From a checkpoint of a small mixture-of-experts model trained on Wikipedia: 8 picks a token.
Below are experts of layer 3 (counted from 0) of a mixture-of-experts language model. Rows are named router (the router's row for the expert), down (a neuron's output weights, with its number) and show model dimensions 0-223. Each number is 128 + 24 x the weight over its row's rms, rounded and kept within 0 to 255.
After each expert's rows: "comes before" lists some tokens at least twice as common just after its tokens as in all text. This comes from a sample of Wikipedia text that the model never trained on. Tokens count by the router's weight.

# expert 167
router [109 152  90 106 123  75 124  93 124 164 104 158  81 117 144 100 159 101 102  91 141 123  97 105 106  74 157 152 149 153 148 110 122 142 128 139 153 101  90 115 153 171 137 111 147 111 143 108 144 126  88 168 126 126 125 154 117 151 117 166 124 164 110  91 104  86 130 124 120 129 128 106 173 123 151  97 149 149 167 133 103  91 140  88 101 121 112 132 148 123 103 155 148 138 140 120 155 131 118 116 137 138 108 143 156 104  80 144 139 162 113 123 137 111 156 100  88 124 110 165 155 173 129 133 139 109 130 126 104  97 149 124 110 114 153 105 136 120 136 171 180 137 124 117  83 133 122  95 160 121 158 167 115 124 128 115 108  79 109 163 125 138 110 129 102 143  93 173 106 124 104 123  86 101  99 116 117 102 137 148 156 126 107 123  97 142 101 100 148 113 110 113 125 152 153 134 138 123 112 119 153 162 164 124 120 137 157 157 150 158 116 145 123 145 163 130 133 111 163 144 201 110  77 136]
down0 [113 114 125 132 126 133 154 166 123 126 158 111 155 126  93 163 162  91 109 158 125 136  96  73 157 154 140 119 110 115 139 113 101 126  88 100  66 146  99 120 149 133 149 127 107 113  77 164 107 146 103 114  81 137 181 131 124  99 136 114 148 105 118 125  96  81 132 127 134 163 142  92 129 132 126 111 176 145 133 140 132 132 108 118 131  97 138 152 158  53 109 117 117 118 134 143 134 144 107 129 130 135 135  87 126 131 115 152 135 105 120  99 115 136 143 157  88 112 109 119 131 111 175 133 137 127 131 144 156 149 131 158 145 135 100 143  99 137  97 118 141 126 140 152 138 146 101 137  91 122 162 143 168 141 157 165 120 161 109  70 120 141 144 133 138 118  85 118 136 119 103 142 129 118 166 110  83 109 121 138 137  99 152 170 158 121 151 125  79 131 131 110 137 142 139 167  94 101 168 127 132 137 154 127  75  94  97 120 142 144 174 103  77 129 156  86 128 140 114 129 133 111 103 187]
comes before: " |", " the", "1", " \"", "3", " MF"

# expert 151
router [117 148 104  96 137 111 140 112 118 169 105 156 136 101 120 115 143 116 144 138 124 132  74 100  82  82 147 170 182 144 155 101  95 156 148 137 157 114 112 101 114 159 134 109 132 128 161 106 182 107 134 188 152 121 134 145  99 150 106 120  75 134 121  95 112 106 162 106  85 125 116 100 148 160 122 106 150 150 151 133 113  72 141 115 123 132 132 170 144 133 103 168 172 145 173  92 156 140  93 122 153 160 111 156 134 117 121 134 162 169 127  98 140 124 162  93 108 139 121 134 165 154 142 146 129 142 157 137 122 134 136 104 124 114 160  98 144 118 144 150 133  91 117 125 112 136 128 122 131 106 138 150 105 146 117  86 108 104 102 122 155 143  96 160 111 142 102 148  97 137 118 105  84 125 136 141 101 122 124 164 166 135 155 111 100 158  99 111 134 107 103  75 119 162 160 116 117 130  94  88 148 159 142  92 115 110 155 129 137 134 111 142 127 129 159 138 106 112 148 119 148 116  86 166]
down0 [142 148  99 134 155 110 143 108 112 102 114 136 156 138 157 104 142 157 142 115 139 128 134 143 127 123 117 135 127 153 147 138 139  82 123 151  99 135 139 109 107 143 100 129 118 103 119 127 139  80 115 107 141 131 156 121 101 128 114 114 115 137 127 139  88 153 106 135 140 150 169 115 119 165 148 110 122 140 138 173 115 146 170 141 185 134  92 125 125 192 111 152 127 150 127 145  98 109 106 136 145 134 139 185 157 170 108 142 127 112 102 132 140  99  90 164 126 122 128 145 138 127 160 151 139 156 130  94 117 113 113 140 173 136  90 157  83 111 111  86 128 113 143  95  92 108 127  90 114 150 160 111 114 111 147 131 108 141  56 132 163 115 159 151 141 154 119 159 124 108 172 153 124 164 126 145 122 114 144 104 105 107 144 157 123 130 137 150  84 145 195 115 107 111 136 116 154 139 106 132 158 148 162 161 113 152 125 120 192 151  82 108 134 121  65 172 141 100 149 129  76 129 136 105]
comes before: ",", " and", "ical", "ist", " of", "ic"

# expert 41
router [ 88 174  83 115 137 139 118 123 131 116  79 141  94 119 146 105 149  80 124 132 138 114 105 108 123  79 143 138 161 135 149  87 120 144 139 142 130 125  84  76 124 153 123 132 137  97 151 111 168 119 120 152 151 102 158 160  84 149 109 165  76 146 114 111 108 100 160 101 124 102  98  97 124 147 157  88 161 170 141 151 120  98 135 112 119 103 112 140 171 129 126 159 146 139 148 105 139 144 117 132 151 131 116 150 149  96  91 134 164 142 105 113 133 134 129 109  97 144 127 150 145 149 119 157 110 135 134 176 104 112 173 116 106 120 139 126 156 117 156 122 146 146 102 137 107 144 139 115 136  93 148 154 110 133 131  95 100 100 106 140 112 144  90 158  86 148  84 161 114 130 128 136 127 121 120 155  80 111 117 155 163 160 140 120 104 153  98 120 140  87  95 122 134 169 128 113 152 143 108  88 127 111 113 103  96 144 138 123 149 152 114 144 106 164 138 143 125 112 148 138 196  91  71 149]
down0 [136 101 130 134  92 102 125 117 146 134 136 132 123 128 144 132 130 103  99  79 141 125 131 101 125  93 124 159 148 128 131 126 115  95 105 129 120 128 172 106 166 152 147 177 113 112 149  93 136 122 105 134  95 157 150  96 129 116 138 156  98 124 130 143 168 150  89 139 115 114 164 177 163 165 175 192 152 141 201 130 102 101 119 128 105 136 118 102 174 145 152 129 125 116 108 132 121  89 120 102 129 122 175 111 136 136  78 139 139 112 114  89 152 128 120 153  83 132 154 132  89 132 103 116 120 141 124 132 121 176 121 101 132  84 119 126 130 111 121 148  87 129 100 149 146 133 126  96 180 134 137 160 144 125 125  90 161 113 112 132  93 178 156 156  85 128 141 119 125 137 102 109 107  85 135 139 130 135 118 146 111 151 116 149 106 116  89 117 139  87 151 126 108 124  87 111 114 116 119 166 121 119 140 120 141 125 103 155 143 100 116  85 108 123 186 115  77 131 146 145 137 128  76  97]
comes before: "ing", "ed", " to", " of", " the", "s"

# expert 74
router [128 165 107  90 156 121  93  77 119 178 103 147 129 116 119  92 148  98 107 113 155 136 110  87  92 117 142 134 149 149 134 114 122 154 133 150 150  89 122 133 121 160 106  99 138  99 175 129 176 122  90 161 138 107 140 141  88 155 114 169 110 149 116 114 120 110 144 106 119 105 128 113 138 149 148 126 150 135 132 137 126 102 147  92 112 107 112 121 136 133 110 173 180 152 161 137 157 156 115 142 145 140 105 162 150 101 112 164 152 159  87  99 148 109 157  95 111 130 100 125 124 138 126 155 114 124 167 175 112 128 121  94 102 125 147  95 140 124 146 155 150 129  91 113  85 107 130  99 138 120 163 128  83 141  91 147 141  91 104 142 118 180 100 135  90 135 114 167  98 156 127 121  98 110 104 132 116 112 115 135 166 138 129 117  91 143 100  95 162 127 111 103 132 185 134 129 144 165 119  92 167 153 150 131 104 121 141 164 115 155 104 169 145 148 128 171 135 108 157 121 127 113 109 159]
down0 [140 113 110 146 125 151 159 125 142 125 121 148 167 132 144 146 127  56  85 155 119 149 136 121 138 138 156 129 106 135 114 122 162 125 119 112 112 157 113 150 143  83 175 129 100  87 139 148 163 156 118  88 120 154 160 133 132 123 139  86 120 133 113 137 150 144 123 121 139 133 125  85 169 129 138 157 119 131 108 141  91 118 156 165 137 123 118 163 110 129 122 105 119 150 125 112 106 114 169 148 144 146 108 132 115 154 210 129 127  62 152 136 110 109  75  90 106 112 157 123 119 119 116  78 144 154  92  86  95 145  95 158 150  98 125 123 132 113 117 132 112 125 130 126 126 161 115 136 108 222 133 172 136 133 140 140 104 133 130 101 109 155 125 149 140 132 150 149 110 140 134 167 138 120 118 152 128 126 150 176 112 127 128  99 169 131 141 164 132  73 144 122 126 131 150  98 121 143 110 106 156 112  61 150 148 137 102 128  76 129 135 126 117 121 159 144 129 137  91 142 137 151 100 142]
comes before: " ", ":", " (", " Best", " round", " F"

# expert 9
router [123 197 128 100 150 114 123 106  90 161 109 142 122  88 163 114 143 108 110 102 137 109 101 104 110 116 139 160 141 152 136 108 114 150 141 138 150 117 120 130 125 162 102  76 137 114 158 116 157 127  87 157 129  98 127 161 110 157  98 158 102 161 112 123  92 112 139 119  97 109 124 105 148 143 145  97 162 134 146 135  84  85 137 102 118 126 145 135 149 150 110 155 159 166 178  83 154 118 109 130 147 154 122 141 129 103 106 166 132 164 108 130 138 123 149  84 102 122 113 155 118 142 100 141 117 155 153 151 105 116 164 101 106  92 145 116 145 134 158 152 150 120 125 123  99 158 109 104 154 142 140 158  75 157  92 127 120  95 101 153 155 156 109 124  75 157 104 152 110 139 125 131  83 123 108 147 114 104 149 162 148 147 151  83 118 149 121  84 171 104 108 111 156 133 127  99 182 163 104 119 125 141 161 103 109 133 119 123 160 144 101 121 104 153 161 135  98  98 136 137 144 106 111 144]
down0 [165 160 114 160 137 127 164 135 160 167 171 116 129 142 148 171 125 118 125 138 103 114 104 124 141 121 173 147 130 122 152 123 144  90  93 121 166 171 144 131 143 119 121 152 136 159 109 136 110 155 165 143 149 125 136 106 155 102 173 144 112  90 115 124 135 127 121 114  77 178  98 154 132 163 145 134 198 121  86 183 102 133 103 136 129 116 120 174 151 174 139 133  88 166 134 134 146 132 122 115 141 155 144 135 143 124  89 133 129 126 137  99 137 100 145 132 148 141 136 136 150 128 146 154 121  89 115 160  96 130 164 111 130 139  84 146 133 176 122 126 120 138 154 123 140 167 126 158 161 151 115 144 119 141 134 120 137 146 124 130  88 150 127 132 111 160 111 123  81 148 116 152 127 129 169 156 103 113  90  99 107 151 124 134 171 137 124 127 120 147 104 150  88 143 124 102 130 164 120  99 168 129  89 186 128 134 141 154 132 127 179 107 128 116 123 168 158 120 113 107 176  94 111  78]
comes before: "1", "2", "3", "4", " |\n", " first"

# expert 82
router [117 147  99 131 122 106 129  72 115 138 103 143 111 101 162 107 129  97  97  94 145 105 119 117 104 121 155 156 165 137 152 115 106 128 148 130 169 132 108 100 138 148 125 110 159  96 137 111 126 119  91 128 143  92 123 154 107 142  94 168 109 161 113 126 112  86 156 101 106 119 113 105 152 144 158  88 149 158 161 154 119 129 179  98 137 149 130 129 144 170 107 162 159 142 153  87 155 128  85 112 165 134  93 158 161  86 111 153 143 147  88 123 167  83 143 102  84 147 105 149 133 148 107 150 115 135 154 139  74 102 151 118 123 122 144 106 139 138 150 134 162 129 108 120 116 115 125 111 158 105 144 145 112 123 117 115  97  91  91 161 145 156 112 134  96 138  96 140  89 142 127 122 121  98 108 134 113 119 139 138 146 164 126 106 123 142 108 112 186 108 101 100 155 164 159 119 167 142  96 117 123 183 150 111 108 150 155 155 145 168 114 156 133 147 148 157 116 107 152 149 161 110 109 151]
down0 [137  98 140 125 128 119 161 116 151 114 120 118 126 102 171 131 158 163 121 118 149 136 155  66 140 143 121 112 139  89 160 124 137 161 155 111 148 138 167 129 101 118 173  81 108  96 128 127 153 141 133 148  85  94 137 125 130 101 115 140 127 128 138  87 155 131 164 117 136 148 107 136 143 154 121 174  76 128  76 178 103 165 127 120  91 150 107 100 137 131 105 163 121 138 116 104 158 160 143 142 165 177 144 114 133 134 142 134 171 137 147 141 129 130 116 121 101 111 140  89 158 125 155 128 159 124 145 149 165 106 108 167 133 125 173 128 147 122 109 106 141 122 145 171 163 145 157 134 118 113 135 168 146 146 108 121 102 123 122  81  89 154 153  90 138 152 121  98 132 117 134  99 111 116 154  94 119  95 101  50 108 109 147 119 137 124 103 107 157 105 164 133 133 116 154 110 149  73 158  91 166 130  97 145 120  95 129 144 134 154 128 119 144 142 136 140 172 121 151 167 124 123 154 131]
comes before: "0", "9", "1", "2", " |", "8"

# expert 97
router [106 194 112 121 149 103 127  86 106 164 109 146 132 106 178  99 160  92 100 116 134 113 103  94 100  89 180 142 162 137 150 124 108 142 134 170 158  94  98  87 134 155 109  81 155 128 153 103 156  86 105 125 155 115 137 154 108 142  93 168 106 165 116  94 113 107 143 104 129  94 113 120 130 151 143 114 153 153 153 130 122  94 147 108 128 127  97 164 139 146 115 142 158 121 150 103 153 145 110 127 156 149  97 132 155 107 106 145 133 151 118 117 145 109 139  95 117 146 113 128 149 134 122 139 131 128 154 158 118 119 124  86  84 110 155  95 164 113 142 136 171 109 125 106 102 109 100 111 139  86 160 151 116 129 101 126 109 105  86 134 131 128  86 147 104 140  92 159 108 138 119 126  85 124 111 145 103 117 105 145 149 167 130 100 114 139 122  95 140  94  96 137 142 124 120 112 148 158  82 104 166 144 155 103  89 144 144 154 136 148  83 173 123 153 121 131 105 101 141 155 142  95 149 126]
down0 [130 149 122 101 124 149 105 132  91 100  93 138 119 136 128 124 163 137 145 142  99 141 111 164 160 125 135 165 113 115 143  98  81 111 153 126 125 129 108 124  84 159 141 143 138  96 153  94 105 104 139 124 124 137 167  84 194 144 114 139 113 137 124  99 142  97 176 130 112 139 132 100 138 104 140 146 146  98 112 130 149 149 149 139 114 142 122 107 134 151  66 116 145 118  82  98 148 134 102 138 165 146  93 130 117 138 151  95 120 132 120 171 148 105 119  97 134 154  65  75 136 153 111 137 148  94 147 131  92 145 125  91 147 115 158 133 117 100 113  91 100 144 125 141 113 170 142 100 111 152 139 165  99 118  67 119  79 125 146 145 112 115 120 110 123  88 171 163 139 120 108  92 114 116 132 113  86 108 133 143 134 131 134 121 102 166 167 136  89 125 138 127 138 139 104 118 133  84 115 150 124 124 126 146 132 115 163 148 102  70 155 114 126 113 137 148  72 130  99  79 148 153 141 138]
comes before: "|", "-", "The", "==", " the", "==="

# expert 214
router [119 160 123  84 132 130 148  87 128 169 100 152 105 103 166  70 161 109  83 107 147 124 106 106 118 104 155 137 146 134 157  91 130 138 144 149 155 123  97 109 146 149 110  90 159 102 129 115 138 115 116 125 149 113 140 125 104 157 134 174 114 164  72 115 116  95 175 128 113  98 126 103 175 149 174  94 134 137 115 148 127 111 179  74 129 120 137 163 166 133 109 136 161 141 168 134 161 137  89 132 136 158 115 142 169  84  86 166 149 145 124 112 166 109 146  99 123 113 118 129 166 135 124 147 113 139 151 137 125 120 158 112 111 126 122 113 185 136 129 155 139 114 100 127  84 119 132 119 128 102 141 136 111 140 104 118 135 122 117 157 123 154 107 172 102 150 114 164 100 144 102 104 105  84 136 150 109 110 142 133 187 165 137 112 106 150  88 136 144 106 119 117 155 144 138 103 123 143 103 110 134 147 150  64 113 123 136 132 137 143 102 142 137 146 149 127 111 110 140 132 167 110  91 136]
down0 [160 139  99 119 103 166 159 157 131 161 194 164 113 114 125 128 102 150  99 107  97  95  89 117 134 151 136 131 122 110 130 123 165 118  96 107  91 104 147 141 157 105 141  89 129 163 103 130 134 141 150 132 122 127 147 132 152 136 115 109 158 141 125 118 170 119 156 165 132 122 140 102 150  92 133 125 158  98  75 116 118  92 125 173 148  84 115 117 171 118 122 123 160 143 146 114 145 140  89 152  94 132 140  98 146 155 133 104 143 134 141 151 135 118 123 121  72 122 149  89  91 137 165 123 151 100 134 170 115 139 114  93 127  97 118 110 124 143 108 140 134 121 107 164 149 150  92 163 115 141  94 129 128 146 149 186 115 152 115 136 146 147 128 138 122 108  90 159 119 179  74 142 162 109 128 170 169 137 130 171 109  76 116 145 139 139 103 108 132 104 139 131 166  86 159 110 122 132 143 129 114 144  98 162 145 103 110 175  93 142 109 141 101  80  98 127 115 142 124 140 124 128 132 140]
comes before: "9", "1", "0", "2", "8", "7"

# expert 136
router [122 183 124 128 144  98 107  76  82 157 107 148 108 112 171 106 149  88  93 122 129 114 115 119 116 134 194 138 159 157 155 101 128 135 156 165 150 120 121 103 125 156 138  96 166 100 151 105 141 108  92 131 124 104 142 162 108 145 126 162 104 147  87  97  92  91 132 115 117 104 114  89 132 150 155  78 158 117 147 144 101  83 148  78 109 118 126 114 144 124 104 153 141 164 131  91 147 154 115 135 144 139 113 137 166 123 108 149 143 163  90 123 136  85 145 105 108 145  89 171 157 159 103 140 142 147 164 144 133 134 148 112 113 129 156 126 145 123 140 181 132 130  90 122  97 142 119 108 139  85 142 144  99 114 101 113 119  98 127 139 135 140 107 144 123 156 119 155  81 135 132 135 128  72 118 151 112 125 129 154 134 166 124 107  93 147 127 116 150  90 116 118 117 134 152  78 167 147 126 114 151 160 139 111 117 124 140 141 147 133  97 152 123 159 147 115 118 120 148 160 134 101  83 157]
down0 [135 179  79 114 112  92  91 138  89 173 117  99 146 128 139 106 164 147 170 140 116  99  75 141 124 171 142 108 118 141 147 161 136 128 132 149 103 123 175 108 131 145  87  88  82 159 141 152 166 109 122 158 105 113 119 134 139 143 144 163 108 140 141 136 110 134 113  61 124 110 141  90 137 123 131 159 123 124 129 136 121 118 104 162 116 100  77 144 176 111 158 151 151 112 106 151 129 128 148 112 109 109 132 158 140 119 110 130 129 131 132  85  85 151 101 149 110 127 138  93  99 168 138 138 167 100 145 121 121 202 138 129 169 103 132 158 153 110 143  89 116 141 141 154 160 133 111 123 155 132 134 122 168 161 138 149 105 131 100 120  56 109 127 149 175 159 111  97 115 140 145 110 131 121 147 120  87 106  92 145 121 149  92 106 130 113 118 140 125 103 117 147 140 109 134 160 131 132  82 131 144 140  89 121 149 112 127 142 152 114 112 120 151 125 144 107 146 119 138 127  85 135 159 127]
comes before: "0", " |", "9", "5", "3", "4"

# expert 20
router [ 95 142 104 110 124  81 128  83 107 174 115 160 118 113 167 104 148 110 101 115 150 125  99  92 110  80 158 141 154 133 142 108 130 158 128 155 152 100 113 107 126 148 130 119 132 125 129  93 145 113 105 113 149 122 134 132 111 162 116 149 121 131 107 115 121 111 157 108 121 121 143  97 128 171 164  93 144 180 137 147 110  82 136  93 125 109 105 144 139 174  89 111 149 145 167 104 173 171 102 107 142 147  88 143 142 121 106 164 161 141  88  92 143  92 147  98 113 127 106 138 145 165 105 165 124 115 156 150  84  98 171 101  91 107 153 110 156 137 147 153 144  99 112  95  98 129 118 115 169 123 142 143 114 155 102 113 135 113 125 161 124 143 107 165  99 146  90 149 107 133 118 122  87 112 114 139  95 121 140 150 172 131 117 124 104 144 103 100 146  82  97 122 138 157 154 126 145 140  95 126 151 159 158 100  90 145 125 161 128 155 113 160 133 165 144 125 107  94 119 147 122 110 111 157]
down0 [132 128  88  80  89 131 144 141 103 140 119 146 162 152 102 156 124 127 133 134  59 125 151 125 111 143 155 125  90 129 131 134 105 157 129 175 127 101 160 162 122 148 128 167 117 135 141 137 118  93 113 118 138 117 139 164 119 109 139 118 138  93 148 173 102 130 157 166 146 176 108 145 103 112 125 136 105 103  91  87 136  72 156 143 133 124 103 132 124 171 126 100 118 103 164 116 153 122 133 124 179 123 106  76 149 156 110 153 150 132 159 126 112 113 111 149 143 153 103 114 151 174 102 111 108 106 113 121 113 144 115 169 129 125 108 133 141 124 116  91 177 124 135 151 143 142 149 118 113 116 140 146 144  97 117 166 118 139 125 159 125 157 135  97 158 144 119  89 145 169  96 118 119 149 154 160 111 153  93 119 153 131  81 137 118  79 117 150  88  91  78 156  92 142 136 126 127  98 148 127 132 154 103 127 138 102 112 108 147 127 131 116 159 173 136 172 129 126  59 153 142 112 119 149]
comes before: "-", "|", " ", "  ", " •", " Genus"

# expert 123
router [106 165 100 110 124  84 112  90 102 175 138 149 128  99 169  90 153 110  86 117 117 112 116 113 107 104 136 142 141 135 141 119 131 149 136 132 146 130 102 128 143 144 105 106 158 110 160  96 164 108 103 173 152 103 138 156 121 130 107 140 104 157 106 126  89 137 132  98  99  89 110 106 142 157 156 100 141 124 126 166 117 100 169 101 113 138 109 138 141 141 103 123 145 135 146 124 137 165  84 128 137 164 102 152 131  97  90 167 161 125  92 112 163  89 137  79 118 129 108 137 129 150  89 143 105 130 155 160 112 119 145  90 101 106 142  99 157  94 150 155 130 105 108 113  89 113 120 110 126 107 134 131 131 138  99 129 107  99 114 142 132 164 115 181 108 168  96 167  91 149 133 111  95 103 107 132 112 123 144 159 148 174 124 116 113 151 103  99 162 110 101 112 149 115 165 102 136 159 121 125 155 127 130  87  91 138 137 161 139 168  69 164 128 159 148 134 112 112 164 141 145 103 127 146]
down0 [107 149 166 128 121 159 141 128 105 125 167 116 115 123 103 112 115 137 143 121 128 147 160  81 154 167 106  59 111 124 117 156  74 113 127 114 115 127 141 103 106 107 166 200 164 147 131  82 116 149 149 131 129  94 133 118 141 140 179 143 132 132 168 145 141 114 134 140  88 124 130 119 108 108  82  96 105 130 178  86 104 142 143 122  87 153 127 124 112 123 119 179 139 129 105 130 146 145 120 131 106  96  86 108 145 162 142 134 137 112 148 126 160 148 117 155 115 143  96 164 117 139 120 181 134 148 120 156 120 113 108 132  75 176 106 134 127 147 127 120 130  99 151  95 108  97 148 174 168 132 102 123 124 173 124 123 119 104 129 113 132 116 108 136 117 144 147 114 131  85 130 148 163 136 130 160 133  95 124 155 140 132 126  86  89 136 109 152 135 113  79 170 160 127 102 141 117 156  69 158 156  92 117 121 156 142 135 126 127 101 111 131 154 146 101 127 129 111  86 116  91 138 111 117]
comes before: " ", " the", "-", " a", " American", " his"

# expert 61
router [122 168  93 122 137 111 116  83 104 151 113 185 113  98 176  75 148  94 120  95 153 130 109 100 117  96 153 170 168 130 170 106 119 140 140 148 143 112  96  97 132 143 131  72 146 104 129 103 148 112 112 152 164 116 124 143 110 147 107 137 129 152 120  89 127 107 141 114 112 116 111 103 115 152 143 118 141 164 169 144 116 107 142  98 126 116 101 147 153 158  98 164 152 155 167  99 155 167 106 114 143 162  96 146 158 120 124 133 143 157 122 110 149  92 147 105 112 130 114 131 141 137 114 133 128 128 153 145  92 109 162 126  99 104 165 111 139  97 184 149 146 115 121 111 105 123 135 109 156 106 131 160 130 121 101 106 126  89 104 153 149 162 121 150  99 132 124 163  87 142 111 126 101 141 118 150  77 122 130 149 159 165 143  99  95 169 118 105 169 106  98 106 126 153 148 118 165 158 105 112 155 144 165 103  99 140 138 155 144 144  95 143 144 168 131 143 100 120 133 161 154 110 104 150]
down0 [137 106 131 124 167 139 123  87 150 131  94 125 143 153 113 126 123 171  99  98 150 128 123 112 100 150 122 103 155 110  90 150 125 131 132 104  82 114 153 141 135 125 128 124 148 100  88 172 117  86 135  94 130 132 144 129 122 150  89  83 138 144 135 117 114 127 116 124 156 172 108 118 134 130 148  86 143 144 137 167 117  97 119 134 108 133  97 135 145 102 151 127 140 132 123  89 138 151 137 140  85 184 143 108 120 148 111 108 111  98 144 129 127 151 104 135 148 138 110 150 166 136 139 136 126 120 112 136 113 143 123 121 124 161 177 150 114  94 108 130 153  61 131 133 108  97 144 154 118 129  99  99 140 134 147 116 118 123  88 166 172 161 110 119 136  62 132 160 132  96 112 113  90 148  96 180 121 127 186 107 136 126 158 154 105 140 189 128 170 145  72 106 109 141 135 123 153  89 142 117 105 164 113 161 166 117 154 134 108 144  84 125  68 120 113 103 119 131 137 171 117 125 117 104]
comes before: "|", " The", "==", " He", " In", " It"

# expert 197
router [108 148 142  91 140 106  95  98  92 165 106 143  99 116 148 105 133 108 107  81 148 111 110 104  97 119 171 146 146 154 138 124 106 123 145 143 172 138  99 107 157 142 115  73 131 108 149  93 146 121 111 138 136 104 127 145 100 152 114 167 104 155 134 108 114 105 147  97  97 101 118  98 122 160 157  94 128 148 146 137 107 119 145 114 112 126 129 161 157 155 118 132 140 146 127  93 171 141  92 112 156 128 100 151 153  90 113 142 142 129 100 109 152  81 152  80  99 129 109 156 132 152 117 143 117 138 143 167 104 108 168 120 108 123 134 122 149 123 146 143 169 110 102 118 133 124 128 119 173  57 144 154  88 135  78  88 113  94  95 145 158 154 107 142 120 155 113 152 117 159 123 127 110 111 116 146 111 118 124 148 143 147 164 126 109 154 120 113 163  91  91  90 118 166 126  85 133 146 126 113 147 150 151 114 126 136 142 140 149 137  96 165  93 156 184 136 130 126 176 153 154 123 100 153]
down0 [112 123 144 122 119 124 113 129 105 119 102 102 137 114 103 105 147 105  79 139 115 113 128 103 133  90  69 124 150  93  78 175 138 166 149 128  98 119 131 162 121 116  98 147 135 143 145 114 123 133 152 107 122 119 156  81 141 115 161 101 128  95  99 105 124 126 105 134 120 118 124  89 161 113 131 132 140 122 130 106 118 145 149 157 105 161  86 161 148 106  96  72  79 123 118 129 148  60 141 106 127 161 102 152 110 108  86  95 128  77 143 133 109 130 125 154 126 129 120 160 165 105 114 123 103 162 124 122 117 120 122 127 107 130 173 127 156  99 153 147 159 157 134 134 123 136 127  97 144 170 123 147 132 135 140 117  90 144 116  61 154  98 154  98 122 120 110 138 114 180 125 136 124 128 105 118 113 144 118  73 146 181 130 158 110 114 117 148 116 138  83 176 105 127 131 167 154 162 117 127 178 112 151 143 128 121 121 113 130 134 100  96 123 103 136 102 132 168  82 111 125  97 154 107]
comes before: "0", ",", "9", " |", "–", "8"

# expert 139
router [143 145 109 107 148 128  97  70 103 170 121 150 109 114 149 109 175 119 121 100 169 108  99 117 131 102 135 137 173 142 161 120 102 142 123 147 171 106 117  96 152 149 112  99 158 101 166 106 139 133  96 184 135 103 130 154 126 136  96 131 115 144 134 104 103 121 163  97 121 109 127 115 126 142 140  87 158 172 128 138 119 108 154 102 124 137 123 134 155 136 118 126 156 143 140 117 170 170 122 102 147 142  96 166 140  98  96 163 145 147 114  86 150 119 129  71 103 136 106 170 133 150 106 145  94 116 152 140 120 118 152  90  93 115 135 115 172  91 137 153 147 107  93  98 114 131 113 148 149 124 130 134  86 125 119 127 134 109  97 149 155 165  97 141 103 130 123 167 125 159 120 110  70 102 102 150 106 114 143 146 147 148 136 110 103 145 106 107 174 111  95 103 147 144 159 103 142 155 103 104 138 159 157 104 104 109 139 155 139 170  89 158 115 140 154 151 118 103 154 153 161 112 104 140]
down0 [133  98 124  97 166 152 198 111 136 129 119 145 131  97 119  78 153 121 115 135  93 175 153  82  94 116 132  96 125 142 124 117 164 149 154 110  87 145  76 166  92 143 122 135 158 134 164 110 132 150 152 133 125 164 149 119 162 115 139 150 119 163  89  93 133 143 147 164 135  98 108 132 119 121 122 116 149 138 124 151  97 128 132 118 120 147 145 119 126  91 105 187 139 102 139 139 101 115 121  72 105 158 115 118  80 134 126 123 125 118 133  92  94 141 139 100 147 123 154 125 166 135  92 115 150 155 119 195 137 140 103 135 116 103 128 143 127  95 138 163 137 116 150 108 144 150 113  80 101 151 174 179 130 139 159  99 103 156 102 100 152 149  65 158 121 112 129  88  85 100 152 125  91 145 144 113 119 121 114 154 124 143 107 132 126 111  96 122 125 115 134 103 141 143 135 121 111 164 104 139  99 138 134 143 163 163 118  93 106 111 103 148 136 111 119 136 119 146 135 154 123 101 136  94]
comes before: " the", " ", " a", " his", " this", " August"

# expert 204
router [113 134 113 120 167 111 140 106 119 194 102 156 130 102 151  98 137 109 111 114 141 114 121  90  74  88 143 164 149 118 134 106 105 146 173 140 147  81 124  83 139 120 139  95 133 118 135  95 150 115  82 127 154 105 131 127 102 131 104 165 114 189 116  93 125 105 149  94 114 110 129 107 137 145 151 103 142 154 149 150 119 116 163 112 121 134 110 157 162 151 105 145 139 150 179 108 151 162 116 115 161 149 108 163 179 119 106 138 125 143 114 121 163 107 154 106 119 135 110 128 135 160 117 134 110 120 156 150  89 114 169 111 114 133 143  90 174 114 159 160 137 106 113 115 116 165 120  84 127 117 164 180 104 152 117 113 127 109 103 159 130 138 127 156 101 154 126 141 118 155 120 129 109 144  96 154  70 115 107 129 135 142 123 112 105 166 115  99 157 117  85 108 148 143 152 110 164 139 103 125 141 141 138 113 100 150 141 141 112 143  81 157 107 157 132 164 101  92 131 160 151 121 103 156]
down0 [ 94 139  66  36 146 111 101 156  65  86  87 220  92 111 124 106 140 131 118 111 156 116 152 126 149 139 145 150 101 139 120 132 150  96 149 138 137 115 110 122 116 126 103 141 148 122 128 122 122 193 133 103 142 137 169 163 116 140  94 139 144 103 149 151 136 134 136 127 112 163 130 133  89 107 128 112  96 135 116  88 169 115 130 123 119 113 155 122 152 142 128 128 110 144 115 124  95 126 105 101 109 139  97 158 147 116 144 114 103 134 152 111 119 145 126 106 172 138 149 185 136 122 159 134  85 155 100 158  83 152 123 134 109 104 165 140 129 126 136 118  97 135  72 137 115 140 152 114 183  72 132 129 148 131 134  93 117 136 106 123 147 150 137 131 136 115 126 118 141 140 155  60 129  85 122 128 108 141 135 128 108 113 104 176 150 148 125 137 145 104 125  98 143 122 133 117 130  90 136 123 102 120 105 102 111 134 129 134 127 127 132 110  91 153 105 128 146 126 160 118 135 117  87 121]
comes before: " The", " In", " He", "==", " It", "|"